{
  "d_model": 256,
  "experts_per_token": 4,
  "moe_layers": [1, 2, 3, 4, 5, 6, 7, 8],
  "norm": "rmsnorm",
  "norm_eps": 1e-05,
  "dataset": "wikipedia_en"
}
Below are experts of layer 6 (counted from 0) of a mixture-of-experts language model. Rows are named router (the router's row for the expert), down (a neuron's output weights, with its number) and show model dimensions 64-127. Each number is 128 + 32 x the weight over its row's rms, rounded and kept within 0 to 255. Numbers have three digits each.
Before each expert's rows: a language model's description of what the expert responds to. This comes from a sample of Wikipedia text that the model never trained on.

# expert 8
Function words and verbs in film, TV and music articles, such as guest, premiered, starred, on the, and broadcasters like BBC, NBC.
router:153101141067047106136118145105173128136135127056112120162098088103144097105140150102134095100167181156147115096115130150087149100099147178125129060129136187115143086145131110133141114169082160
down0:178114080069108143091127119105171160128130106117178113156184120132137131171110113156100098152120106163124137175135176140169145113132063184195185093120127156114070119150098060130134104123128101
down1:192176120184103088188114096109141170122114129121105093142125073133125105131195099161153147098150053115159122132125092147138125196126187125085108106126078143120142115032148133075126157111109126
down2:113116084187054119122134158198126127162091104168091119132099106093162089131159100092123118131114096065119073134181103137165078164138103096115067104167160149111154176102137139141117161146141137
down3:113148150137114091127116084158108140120132109145118132117131109091141176132138169095102091144136147114085101146159116154162139120138125171146133091114132126150135157097178089134126163087130180
down4:100144138184135119125118153123129099178144113107211115113091132068100081087104146106181099106102165074129189107144153118173078053173115102135161119161159112173162123127168134070170135152154116
down5:151102145115131123133174106155070137132151125133093156143170132108177169171165157152140121182134108170132090092164144167161121158106113087136113091175179148186124110046156101136107147083161111
down6:189136105124170133150128122076118126196114086106114116129142180176127085099124122175174121164107155184064153043128110115147099082202132084152064090126095189166169140154149161131123120103124116
down7:153075080123123055148125126102105120103111116109135089137160164142153089195131099152089093099144067155112137144168174123088097175136137116146161066107086117153101158124168111135087075111163136
down8:134121104189141140131103136143130108107162052101126138164181140163136112121104149152059118143096078184086135143123083080130131120055071150200077099130090143084109138113140101104063088114166085
down9:196024137124100145126111131135152143128148157156133177099147109145096139077110066120120103095073100131148071128130157083100135139133091100150154142135120128076082080140175127095112078160135093
down10:102184066136148108133087073082125140131123119123123081150138138121114198190137105115099161087106132180121166155158087082152100078104124063129065140099114099105099175124139070100104131088125128
down11:136132107199154108135133150175119136103184087088113127171174121158176157114110184163062112139138109153147174161142117130088115124095093098144129080103060104088146153193241141121101108118186105
down12:131108116125083080132103106088092155166176081114118069145153165073111156125111144142071103123088066140164084146099182051108090125161067049141104150154096120130136167143205134104171151134142074
down13:135109081108170176083121074109143140175164119098145150129124127134226171123128149095122080138126118140086106064135187149064110121130094143139123110082087095158185183151196142185186159116114120
down14:179128116115104137131124173163124120106112145118075140169152108111099122109100111140107149152130109141149062096129123203129156127143120106148155035145145195112170077155169152137128151062148162

# expert 51
Middle digits and separators inside numbers: elevations, coordinates and degree signs, decimals in tables, and the inner digits of years (19|8|6).
router:124163116105032108129166172189096144167168119139150127079131162108140150174088178132138136158122143131163079159183152107155122115106085124131140071109147130203100096185082125135119115192109139
down0:109093087114190164111148096093153093162124145113150122128166140131107108079094107134099116065086105151113103145117176094113109144075136131142161106102127169063089107119058097086134173128136169
down1:175176145100134119142169126135087197139160091063158142210162060140118122096151156138075190131141103102153141138162104146141079063189168174175150149178085115136143128132171135082161141112159168
down2:122075146222100097180101064152126134111095118135128105040154179119146049078125107170146130154131050156106127128155089138078090112121147114165061122138125173121168158096118136171171110151152167
down3:101164121179065092116100179172112143103134147134098091120146119147138215077139084122106121156132136128131095141107124152108122140093160105172114131114184131108140171083212138139093172095157118
down4:086100116155165084171092105097157102134174132082076168129153140136053148076153160073124087113094135088157122147076140128142124118188162104068132101122097128174145061142150141079105169142189150
down5:122102160102076078179158124139081204161125139131099114138138103131125113129152178141082106152140118164116090129155152121171139126155151126168119119135178118144148131109171130134117142123098117
down6:152121102134103152147158095099125152155106137127173142149142079175106103151159166128082159118113151132075128055142105151081076104167173083149108121122095135172092090131111162109156078100098176
down7:079115138156182146115159119129112082124153091090125119098135075142148101108147086120119145139141125125066114118122150129163159185056149125137144116165076161069118162126085152090175098095063152
down8:092156161167088132105131113138138092150146093059111196149164115142088183099131088163041113171110102158110091149152122126134124104070144093162092153139143100141127060087202141130119106110120147
down9:174100112120083155108144166085151106070090164110101127125157123172096135156063140103099088049140166192108111097149193126094110076095116120126150086134128131110116092181132085094122128106185145
down10:101105157174139064173091110089108139166120101058145089137135120159134114138140145115090125150090143156131093120167100093172133164137118136085128134129148132112110171099148085117130149116151137
down11:087115122142133114153130167150073140179150099103135130126151147145082116103156158130121149147149063171145101157139066179122122132123160091199159097183142103116141138152155090105099075126171139
down12:175065095132124065178129126124134162187152108136078152102098120116122103116163131192093123144105155137093094157136099091103096122115140091141125142139146104144131110181136122075056184106133198
down13:126076088185159103062096102144123102147149143143129094100131091108123125105166125110134160106063081119130107108057116154129114109101122102194203126148075139135130129156153105140119120173109069
down14:124141078084177128076127139158097111113160090107089128142088138150071066116080156166090094103149095171130108096126178168149121123065107152154127095148146172098134128147144140085188172102171109

# expert 35
Word pieces inside parenthetical glosses and etymologies, taxonomy field labels like Phylum and Binomial, BOM characters, and table separators.
router:121112098163116103124127145110162094127139120167118128124155149167162141177155128142084134115117062114173079057113119125113107192167124138166143106150094143059033140058112128147148098193143095
down0:119130116104146155148125154118130089199052105137156114121211144170118096117098133091130076143091127096163126184150184127115092107138156102195148147117137145148126145101064079089172153132142190
down1:132116071146079057118168086115156181134108112113116110114139116136204069160170120125117166109133074150156152133088060125148125121177134100142045080113112126147143090064146094050191183135177134
down2:121112138083150139132161104135118135142111074183120167155133132095114103111115128145126143152177118160124066136095163131104111117181146069121091091111116104096113102135118164127081121127139176
down3:129160127135082061152124132131101167098144049105155123168165082113135155151175138133129081146132143176081099126097136164094139161133169163146120134135123145131143134147163119103115131110103195
down4:107167143135134111138081091095131145148161169095162088142144086126138129076144175101140106075154100108114141115141157124221072108131117130144151068124103110149151114151199131083175169167162099
down5:108155145099094168140095127135087108147097120089080117129178106108173075137155123122115121085165165151155146118136103202174142181107115156162190105153120038192108126136078099102112109160126166
down6:185088115086128178101089128129132095134152127132146134147116148177155054149144178151108134160170130135140133022115101113125118088167146111179100087126088123121178132173150160125145087088147111
down7:054106118161132086140130138130125116118092135136117160154183111113138101128099093154098114123169065097110193156101169105089141180152131131142145111143127146111144127128129069133163086132128105
down8:128166097133153107125141145161127120158089090164089152169173163118141118108109032157059113133115164151133069162114134122175178097079119141137076092108105078140103076094143091096076115121137191
down9:188091118165126148129066134078177129140109157165097215117092157127094144098107144141073123124117110159117143151080116151125104099110142104171104084066106137077107131178128074078106123182145158
down10:143121089104157094140100159036134193150128062104143106137178149107120148118113109128090127116102121213154162130181100159128106126101136091145128130154168098119102183125170153100140166163145106
down11:080154135176145157117115130186155159173147100125137106184108135174158171105099179145089162154111157134147073116122107172112117200156104125113145137176085134106092144126247095110100090132145123
down12:113130151170066096090099096069118109167108116121028119132171131122127136114178072120070150122109133150146180134115132118132122135117107127143111133145166115137156178153187123154142212144134168
down13:136078118170172126085122113114169134139194163163143138198130137147133148104141146170158106105121121110143131163111091138141109162164194175142084127091100082089092082154159156127133141169119146
down14:101116146139093100110124112147116139155166116120036122093090131119139068155043074147098128080135126144131093076127180144134169095080079114100139090182137113111082138162194125171097121087154087

# expert 3
Biographical verbs like appointed, elected, graduated, taught, plus separators and final digits in election tables and dated lists of office-holders.
router:154100140117078150110110094129130109137080147124160138164114089150151097164159100142147122103118093132152129131191103168187200138066068109117122153120105158060059070211132091104144049125143144
down0:172137103126158164076177138108188149151169129117170210162118149119121127098124136175088131119142135138099046160170155096101114182134093103151210091138088128156106109080136029121133146144141147
down1:204164083153094089138085145088093126154125142137136154162179114126124053079102115148182199094129106105131135121162054097175070151155134110153129083142098128135152118111113052100144142151203149
down2:086187180185072113135162128120150099114093147156155139134131103099199145123158107106137139119162091144090088119162129187157136071137131107109112093117147169053142098123185168169108154139147145
down3:137170098142045100152115123110127139092129088166083103115134109095131201082113154135179135132133137104120118069139174149104139102148103112145149114111138133115142138116183127145117173096129182
down4:108138125193130103135083139118139133164136155140165113138124127097110086108140120146151111135123140086120139122109128149109130103142126132111149010116132104135107052162161122125152114157145121
down5:110103145136086150119121116094048114134079139159093154137099125081110130119155113126131057127146158138080078119134151170144138131123140123170150094193158112108158185099155091092133174156108126
down6:109126090159144101149099086144163130117145078130126108168120160166102076080135136138142154124131113109101130087103147128130100085148146131188038080151121061132159148189118153109181081099117177
down7:095160114136149156110117114124125105148171102114128176119189127107173083120092125127106074109151066166147183123144162186143110107126174208108129154144140127166058182136120134110051111123131115
down8:163228082204158130121075128092131120164126105148089098156153171126137117110125154194098085141094134150146088140109152042110133093164101071157125101138123134118124053119141110090149136153176134
down9:155136112156071187122127100125166106092175098131178117145164174145081145140121173168127120092077114126114124088149140078087098133134089073144172098167112155034071114137156113127131102179218121
down10:139157101142106074123060099123142105139155134105088105146150092165162165144141113128108151101092113190153172147154064109109113062110139103101103089068131090111114143127147088026137072164165084
down11:138138122165134104124057130160145131136188055093190134116155142151135144079074175151116115189085078156116135128144085145133096081090160109168109125164103125102097144103206123123114113133114119
down12:135117095112093071126122116081128110212161113085111087149054123097177126119102109128085137110092134184103144139107174130136122098165163106108125196135144170056129081102114129064133162127096189
down13:085077125134149103102163112105137109169154175064133145115151165139140152138113180117136101160180132145114094107108114141107115157118124097178142169097125108068055143138131154127114138095130071
down14:096130131107162191097141180132109119130186114093099153112083137074108139081118130157103146154132062127122145077133142155077146093096164133078144084169141196120092150167210150150111087135099184

# expert 55
Biographical verbs after he, was or a, such as worked, died, returned, came, plus first syllables of uncommon nouns like coaster.
router:089155082152121129145166164086095149172113099160137080108144093124146141097167125130158105134145158123152161168108144102147181137107145127109160172122084064059122112166104085120125113138114196
down0:162161151141141163118130173089132151189187141134149058121136178108069144073118075104136104135069167148097130191112127086143127116158119177169171132094090140137136166155154069098143156150121117
down1:136176105146105082135160103130143149095097153123121112150138117105170097105178148122124177131197076135142159099120109103146088093129104142106114074115075089140156102135169150115120150154174103
down2:127120099157072112178113117137112114140176132128067115052118141097154092140159149149126082098154099105095085103202139142110118134076101088163128088183151096064204215054128115100125118163171148
down3:106125108134109131114131158155058151111113073109080122052122132122124226153083117147122109152102111112176132160107071146126188153143135189105156167129166128137141110100175102112101150125113140
down4:131106161136124141080103140141091134164144097130171139151145083183116168090127107121149083133152119119138138194049137157102061055159140116150144158085128098109186114085129051133131128179125123
down5:114115132163143085108118124131086137183171140116121180103146138165118084074192123115178124084159097137119136087138183124124123142110124125147082112136140093137172145034139093157087142110147156
down6:154145115084190111125149107135120150176150135124139146106095160162156126130093125138146183110125122092124114102150153030091161108141204126159139130089110107113125158158132146131146128108116165
down7:068106123106110109051160150111095147114132165085120149117132056133161065124123075120158083111202132105131124146127152145170115101121122155182120146155101131105102116111172069117134122126112155
down8:167182109125175160120123139109109159194131060121068143137069111073115131057116152148046102147068095138121079123103140069148107096159093180171087131124087174110102061153163090127106111157155156
down9:138132121127120140172097171155190106124126128130087080085097181127084161132127115130092102132151114211098080150152136104094152085160148070122172100138061143061088174125166100151147143141175171
down10:094196095123131073158131100090160120123127074128117100180164118082147081190141188139126120098091148167135116146188090118169055105087074087094047120094150095093108131146161085135124150177194133
down11:142112157159107180085103142095080101156175080160147147175171126164168149124085125140097085186122132178132133141132111158109101119067148115119112120131094161087043103163154035128131066086132118
down12:102123114139129061130112074116134115200125110115130113128155144167100165106145156127110196133112158076142120075150150092105107150168122103100130175119130132155147098116100109138116132147128168
down13:122131108209105125055079105185204078145165155082098127114092190122111193133101148113123134091127130146124104096119149190088120099141116129145163201087151089109133140180164117160110149098053114
down14:182130090117094152121082108129131083112137172130094139123111163126106095155104090162113104097132142127131094123117200176097171126084090114076116114211106151125112155097186120173165098075152141

# expert 49
Commas and month names in full dates, such as February 18, 1988, plus digits, coordinates and pipes in sports tables.
router:164135168093081159155075123145114094106134080111126122099143124152149100159151125121098116106118082101172088139152144159139149101105109154158129162085113204110130123098106120130143038156115138
down0:111118119105182130113122077172150215203095162113191146135159119124121091116142097082140116080111088183148115166145116085147116148136135074188149155125101168165188136123105079094092131152167171
down1:166160129140118107168117135097111118134145107165127109158151104119115050117169144127099173136166099106143155135149029128130061121158122122144146101125099121163130082120124112050112153089208153
down2:077139123196121072126083144162165120168142162150112140145103161124159091135156150086156142115158096106060096149125107115116049142125113138170064131151137131106109221113155185153191187190139137
down3:156166152148041129144116148100046131076178110144109102118171097105084199159124114120093121178121104092135093110119184151084139117131130151154173155125139140130149080106183102168113119062144170
down4:156136147166146074163089103101130141150128119141160162106173106150110140109145142125191141111114129128117179173142144136105088094151143113171111147078117114181110113125174117127118119163108144
down5:167108167127118162126143088124088125125088155124144115095153090131098146162181152185112113182157129083084127098131173172168125123121135097175137084123142130172122080130140113128148157083130150
down6:142083117066112117192115118079053157171135107118152147150169137155106109141158120168091165185138113158111064098123138134109108100141117112155132147105084134124100139160164128075143107062164122
down7:123080067120087133100159122143155112158143129089134139112156116131123105143136084097101107104168148088078113148122209159097100161110144131165131094155081125130102158163152104115128104108129185
down8:155140147185175145109109131128095131167144100102063198128162145155109165080099091209096085170020119154110039157129138059150131088110105084138099104170136182101137150109169121125109145135174097
down9:152117121121121133129130148118113134111090133137150125106136068150083154154091090122140130112140145144109142096112093101135138136072140042149104133120122193045133096176146100055133160126123136
down10:115141126139124091113119103141117103156178066092148120141134108094142173102202137156149118082115129152178103150138105109113093110126048139144048107103113086108090159129138099061140129124109157
down11:118149129144140145111108156159111094134126091088147123172093147114140116095088160103135063199118131186231125173197101154155085140142111121174132122130089126114081167136212108114091089089166120
down12:184103115171132095141077100110123168157096089126090117144150143084154110129123126156108156188097115135099132088107119073126105104109114112156049199117165124156149058094130085129086175135117128
down13:112168121153133147084121091136132109134111178044160125133132154165155188101149139099116108095123176137088091058144109091138104172079088098103115108096136188146117192101128118117148140163114113
down14:141165149061131173120149096149159163140169107169130125153081113093097133136076127185104069117143116172136108132116120164122144128088133128139119089195155166121123138111199132166120100100136180

# expert 42
First word or opening fragment of proper names and capitalized compounds, such as New, United, San, St, Fre(emasons), Ind(us).
router:179091136126068196148138131062106133177101093159162114104173122087127175093081142104070123155124169134148153103127165120142178151128140120145163079141120086105083134158093125101111136147128168
down0:136097044111093181105130090090125077123125151139137101148137146158140114121133100157105150146077107111127090153121139127127187124175008128194174140079129143113102152158122135086129155126186164
down1:141175129112084013143089137125104160104101106101121107124116147110124094119202145123096186144118074137130142105134016105147084126142132143148125060163115118173172118111168139073196119153197130
down2:098110180132089139156141154110072058148140097168102116072130111108171140120139123152192067088155154119082088109187161081187126188088101095121131110101085154086130131096070127139129158180126111
down3:090136125149095056126138145161076134126158117121080120156124129144127217079114103101176155172146127184161157186113135175125157168081160205125124139149181116101091136138192121124127089094141167
down4:135133108168192092164104140116166131169155145121151141116071106167133163124115146132169133098092158129103135137135153071177093143081139132058083131088111100135093098138199122134092119095080082
down5:128133137183115108130131151101158113115130118099117155158112055129162131128126180105165075115162127130069124063132125097090073119111148134162177130187127086199149134138176111157122067119098116
down6:162153086096138116134109149121113131106102111126154097165162109161117091121175147174113169168137102156144088124141109126113129023219093098194110108086111165076085107142103102080120097104120167
down7:072136116088126113136087146147083101132168146097155190100104100141173072140162089093110054122149125089137151156197207168106107107107121134118162112107051150132150076108213098114150160160059205
down8:138179147166114160086104146148152144208142075114135098109119126158148133104089116126063081131055146152135107172127143061128172097153095180172092119114127115096099135164186127141099096137130134
down9:156115108199139176150118132137120135117152143144119142168120168126164098091111119113096088097106061151152143121131128135119113062085147083202190095118129149029105105203144125160128118149210146
down10:098082105159170091117083147127142157133202061102107088145135137113122136155177153170111149074132099172123135121161094129127126123085082104114055089096110110060101157114136084066113154122189143
down11:144124149147132109121104146151117127104134084085092114157098126127115117113039151170080108147100135184154100180159154118169092106112131126098098105173109139102055163137243090133129097115185086
down12:145097102113081083136177056097142149160100114099111124169069151117126173089114108145090157144107117110105159139087094058095079159119117146101098116155181136112162125123166125107175147164101125
down13:103131137102100196108136164140091031178163169095147100147117137152193151128087135093156086120104174090140116094064231164091149133122132101142131203139143098109133113130146128157118133136102129
down14:143138093118101144063105128169130104095107143120049123128073101117085097122120085179097069071157102160125112111119136184106123167061113117156118090188134191136135156141197103163162099108160169

# expert 44
Middle pieces of unusual names and technical words, such as Counter-ter-rorism, Pap-il-io, Sat-rian-o, plus the leading 2 in years like 2014.
router:134162131143161088130158130100121163158114110191148095088158131098170124084164149121048078126107090100148084074135132144084166156157140117145185115131086123110123073105083111161130138178154131
down0:125123129118094101072095150120159118156129193156129119132191171132150115134071096106142125148077180139130136171147151112164145150225159189146122098070087181069124133105089107117125073119083136
down1:174165118135117051109092127099193173116118116128121094147146156151123088108181137152080169098168039100124181103172057107147130136165087119130078082141078127140137106106187116064141147139188086
down2:120104134160110102106161117142092119169128113146074113143177129091137083123199135089145102124159127118070068119177149149128111161113127048126097051131133132078128091107034106144148154113118146
down3:103199154155077105102114117126120154102091111130099104096123069131153146106215118099109140193139124132122143131160146079123089118104125174172117163120097115127127167089124148115082097059117173
down4:191154156167176135159065126129119124113173143157170146155125122126102164098159163096128142082119085097108125104110103105086104113121093063113129111151128102142126099159214105112134090163124118
down5:162135120154104121126163104157114109055147133094136058144122152119116158065165152143133134178134103178102142117135077166159111151115171150147168074155146088079140118088146172161125217147127162
down6:186165110137167157126170144072098148142147113135129147166165153141129096132112190175143141135160088120080147106089121149094142143117159098213061098093119149138149086181117134169163078175127137
down7:080143107073174084085128124124095150118136110133138138124143044143143099092152100107129115047109149144068185104171168105157142123124116157099142116061095145109109093131144085137098101161106142
down8:163124133158128092117103133129139135170121127108098142125127126064115131063087115167061053108178139165113100095163144107124144104146103115169146085080088126111134091120140158112136102179146148
down9:180136097159127141127082121081170143176129143157121094118134168167152139097073124104085096098163086178093092129148130078108122086162159090124159037121093204061123160131139134127070088120179144
down10:086143137146111102108070129107179147113132079099124089164151157146164139160159171121145142106116114210096139114146080124135155149118094090130018070106120102085098134124173118086138162143113145
down11:114104117152152130101153141145195141169114011093165106164117096182116096130106153205086106122120106166122089148129113131131108140114129205108118131151090093086093140142255111160166060096135133
down12:107128113167117085113102160080149204137141079105079128191117135080114170154106092190094145128131064167131077099120099072101168108106152130117077155185119148119131126110191131075162132158155174
down13:073113056097093143083153099126144130118116159054140141133126182183178140088118121069096127132136150099095126086124153152115121108092103107172126144127086149119133177168113109181123122093167141
down14:135111137133113164102108145161115131142131128116065126123109092091100093153077100157095046115141115141115095145115146164130149143099090131114153054223137166110126113134246149195095099084154152

# expert 18
Prepositions and verbs in biographical event narration such as died from, strangled to, arrested, sentenced, married.
router:117157124073087104139187147089120136215114083156117151109125122186088115108162146119119141174112182152112113130148160148110129179134138116111098153141133186140097056134142101130122150105106183
down0:159162141084119152159096159151169106162135148078123154137163118140162149109157090158162106093070155139073135144111178136177159118164102175106151117092114195115172132114098090121119125151164139
down1:144143126119113071192121096070079134115151096089153129173112126113115097100184100100123157167182132109138176086140087132108063053116144154167091072146072171140131096088163062105136123103134203
down2:069142160177153151135174078093106164113150210171185141102111127168128094149086094103194096088128094121099106122138077115148151088099121113202105151104151096087130148122160115125157100142122118
down3:108139112149098106126131126131127172102103153146172116107174087128152224077100157131132128090117143136169132120130120157113168113175138144145125169117183133135126185052188137139142132148087175
down4:086139148132159127127064101104112163158170138093200105124109118152099089083122145159180140092122186108145108135126139121104053074225140166106116146101098092167140075168166108126152135148107106
down5:124106141135092179205116142070125200145123106166205146101175101099085128090161130120140143166126139066145113105104129138135070181150097166122159105182100123180129162064160119154139064176124162
down6:132092117150120140146153105119154148144158130095141141114140084143149026070155117151129177161146132143099104074087111124080161088181108141193086130089102132100143067122125158119175056111096105
down7:095109103087096097111132164152115131099096126120082170167116087161140122187145090130103078067137078093125157188134147136132160138112174146128125126160107105154120091079203095109136078141137144
down8:203178180123113166134100114158080143136087091075075153141162067157146122059075143167087113124102105139152118156147140065149129091109140147167047147076155118125113120144167106067121131094149142
down9:121105119157164135096114122136117088101163148175080144130125131165104114094106119119097122140124113201130115076147146110076088123116157086125142100119080099093084132150131112128163165119135181
down10:105102055139105071132128090106149154111095120088143068178148131109166120172158159127159160137114172228102123166203091102173112117074126118138048083088130094107125127128143085065136123171119131
down11:144143154143226133114146161143094094083144095127156157111102122105126151062092125149122106164126143201105113190164118189102145140084175123102164124108098109093101180134193087119128131069090164
down12:115142124163121063150073114102108069128140097094096104181142157095132153123140095119087166128095097112134098140114107058100104024142166106093100194146098172094122058118148141159129137111118216
down13:129129165119137156056181063116100146190135158130164171116185128139111142128065128119131151118177083156145115085154183090080126144146123130098165120083067113115122153222118160121111143067084106
down14:148151109106101148083144121084148122176084081192116131156110146101122156132119122124129118137109116125130114114140245142099163144135156086085136123156091168161149120137158112218114121081121138

# expert 57
First piece of a word split into pieces, usually a capital or consonant cluster after a space, such as sm-, Cl-, pres-, St-, K-.
router:127125145132101122096139150117152165170091124164207107072139106143137132123149211133075142136135166144121148099169129102167138157099137101169197138107117057085088083105122114134131108132143148
down0:180127108111079105134102154143168155114169151161169167167128183116131105125135119106125111090079166161122098201124119095160144116184128147184169073055091157143133146110118119124107135142147178
down1:191172156145090068137058153115137199074107116115108134172139134165144104110185125155091122100138070076144111103122049087106088130119099112134125095178101128125156126069173144069164135182213143
down2:090118161148020137155096111130118087119160125216034158115162090134119080211168139151183085175164121077085071111166152125158114129099079087128131076116127120112129131107078171168143164184155117
down3:151135184146120117116115156156075177070121071169126101121100107152122172122157177179134128131155184151123126113109125124100119141103148141121121098110115149102063157146152119142109141120096171
down4:175154155171112073141111094102120210167128165101139077135107128066084156133158116138197125103094137187137127113103121115149142095078166128113093119120155164135156114144166149120081134095132071
down5:150085139128104103159139079162112121071109128085127156123160164158148102106164157152144103131148149120108096057174146128147099123080169128112100063189162157117156116138136099169139094137162110
down6:193145082140130162113074140071137105142174078136146112179193167113147128149148148161111135092129103168092116086098123142169117142175133138187083161108108157081095140142123144145152146118113124
down7:060100093113114106133139138086140125059159153168113167097170052150186020170144058105119101078184112153067124122116144138090110083071158116155105074111040147100107109121135142133154098114080199
down8:139152144152147155103114122151103151181152085131135140118100127112141123034105117180019086130105128106084076167132181093105131098103100135119105086103066159091138123152253124136115105118149180
down9:137084096180141159165105168107170119127116119142125169156106160142118117079118075137054073105135085138119086095166165078094132101143157085155132114125058178089116077164138135109116110114228140
down10:135165134132091050115099141093105152082148062126101134139156139092139091144153145185137163123160134180135134173189095135098134129123117121120068110121112094074110144109184130061117136123143136
down11:134131157134199116106140165182101160148150072091140141170084128141138118088076160146074108185134101177189127157164123133176093135094126180117130122161136143083032175170252068129116094097128123
down12:148138165161114079151151111115157125197088122152148083217090212161139149110149109150113123137076132129133088157112098075097118131128115093087080104131155115122160104056152085074152156126095149
down13:165138065158136128075130117161108104158138088107165141151104118131168110111115174082132127123121192113144141059079150147111088097133134142196168176103122129117100168178114098121083100143101099
down14:116140161093146181094134129171149139138148110150067153125059132138078108143108111168097092119148128138101072128105162152120145147071118106154162081228129183106141142193234123154137121077161149

# expert 29
Verbs, function words and sentence openers in news-style event narration, such as announced, ordered, that, The, Following, Despite.
router:136135162181100105155105145193154123149128143180098128120170107164141127098211171127153110131093172094171113136167151151099151125123168134088120123099103114159116098072126079097126155132136183
down0:160146133146088168136151122129178194154099115118140161145153131177165121125102098191121132150123125192134132212121164085088161190141115147182176092113086143162142110091093067129129125178168136
down1:153120112079113132163112094079088159102186182149125150169155082156156145083191071166185117116187060108096133176077123103131105087117137135076086098112064191123119106074152100102105147126174133
down2:061118130136134084107117105099131148139140130164173090150160082149154042097129096179120058105133056092104086075118068124142114127106106108157024128107122136125132182095169128135148103130133157
down3:066159104199105125133126070133091129132129154125142112075141103129110177061112157104095177132108128052194072161118144170130130129127124133127179151110123124153130133088200132139141161049089178
down4:156151129148133079142099087093184095136106122121150138182129131149145064095123127134182091108158188087122141144067135145125074066143201120196119097077145107175097094115158108133147105165177148
down5:150058117151121176184128139142139150123109183125131098080119168135133125102199074113154085166144107078111135117094136162133108196126117129126164089136123138178173156125174143185093116169147148
down6:122127085100153116122121062126178129132116144109183143127168149223077099133112067135123152134091141093109124108162155115056135073160144109149072122090131153103131118146122129113186110108174127
down7:070148087141135122058137086088079117102145121096138140168124102114100114117128109133139118065113068134121153140133138074142162118091099147123123090140140098101104105111171179056146110134133124
down8:153150131151105140183155148101133165128128046132098095148165122144138177151101153138046102171094078143125072132093095098123130113114092128160105129077108091064055139144186116122089103123142161
down9:175112113147163124095094163091117128148157107136148103111075113096141138056102133204119083095157100167088108153146164059134112122153143109145150125125101207033145145186193094121140124168111133
down10:135128077192128104106129165091165146156122114108162112120163123141159134168095155093113145114127172211121172119142069144130115137109135090148075139135115049103076123087136045071126117114093140
down11:049090167139072100105168201131092093123178108090159191162170111157084117167124133157082152139106096145202167153163099158156176132087064163128167165094127115094120103145226143138145135137176083
down12:133104092143085091142046138097184122148135143116071098175112165097157137124109139092067134128095154151108055110106133112050133083139112079151107156120122134145095105079151117131154139118107149
down13:160144118132140123109096120127122116101147130081127196112126114133157163125106098159121090102138096097135141133155149218117146104120123143120100158083118092108114136132135174160123132128112101
down14:186130149111145156110098170143152102126123075115103139151083139092119138132083128114110084140154127159160099108124179126109107125156136101159125111181131190147122170137232152114163133062162104

# expert 24
Surnames and the comma, parenthesis or was that follows a full person's name, such as Evans, Johnson, Jr, Mandel,.
router:101148178088060177166155140169145121148146115139086134107104022113116127128144087081203083113132123114172153117137168079114166143065173112075149073144092185075166140110095147144109114181091147
down0:151169094130106161128137122132166172139151121126216097135146135160126144123108151144114125161146165137139103161136112086106100140135119170177112108146084193105115093106145092093098089126110170
down1:124187130130126108143087090083113171163130127119137092154151142143147099133145150125123160085147095141113164114119031088140094143151141148130147071127056094140166146093154112063137144087171114
down2:059140107143109126141108064198136136167139159153105136080156121159216154138187146101154085130160067161091183091159126114139126140157114112159067143152094162126174107063149177183141150152177108
down3:101107161145115071110133117162152113129131074139084121136118101138084191062141125120125122159117109197143086176129161125161146097118125165144118149116121103101162142101174132093104137079102139
down4:128115167175099117096030113055105124143116164114174140117145124168134073085144097101132119097119102100147115185117079108119080173110142141171167130160124096109129180140216141077147125121136143
down5:154076127102135099151140137120168084111083112152080096137151100134162141114163154169105078171140112130100094151158137136161102167147154126156175075128134134164140142048154168120130145109076133
down6:121111065104156144148069111103137142116120128104153132175138164189136096115071108136144166181110167153111140113118128112095159114104173140133097135147134165136107108154126159135162091097139121
down7:026113100117113091140105150133143115078146102101108142131119138117186113174154078106045102086112093141111123211142145152114154151139123158136108100118098104101097125132166120103098150089111118
down8:126148159137161171080104118128139122164198122176089115144139150142124127084109140172091150129130144148110130180143108071116135066084154178144123117106100150111146106070174138139065066161153139
down9:147095106127102079101127159192113162088154109110127158146143071192120154120124123163077117119144113151129081065170166125098121086121113114142132096123104122058068122150172150109110114152134128
down10:152187088159185078134043115095103111164118095092125110153160171131118115176109150168152083140129108147150121123173072137108081121165139093100107112058132104125116166093126094072118174108163128
down11:120105117145160123076191194148125135153158058080135143131131111166143137130108189101112139146119133167143111144121188142177126110129115153113150102131123142084052134151166133151149116081170130
down12:136126100125100118085134126128146140142103113147132129178094134130124109130070111096106136144056193075118177126119130108093066138107123080128129110163142086178113106173156124172100103141089160
down13:156083082094188156083142097098132133147143191102134133154140143157174125099141155082130131134148079141146091102121147113084092174134095107166116102112046098128136142125141130165177137084079131
down14:164123084098107100113108100128163094113187116129096165136134131151099101124091150130082105121106098213114072126094136140144137143089105139169174091178152156130133129181207123137132110072170122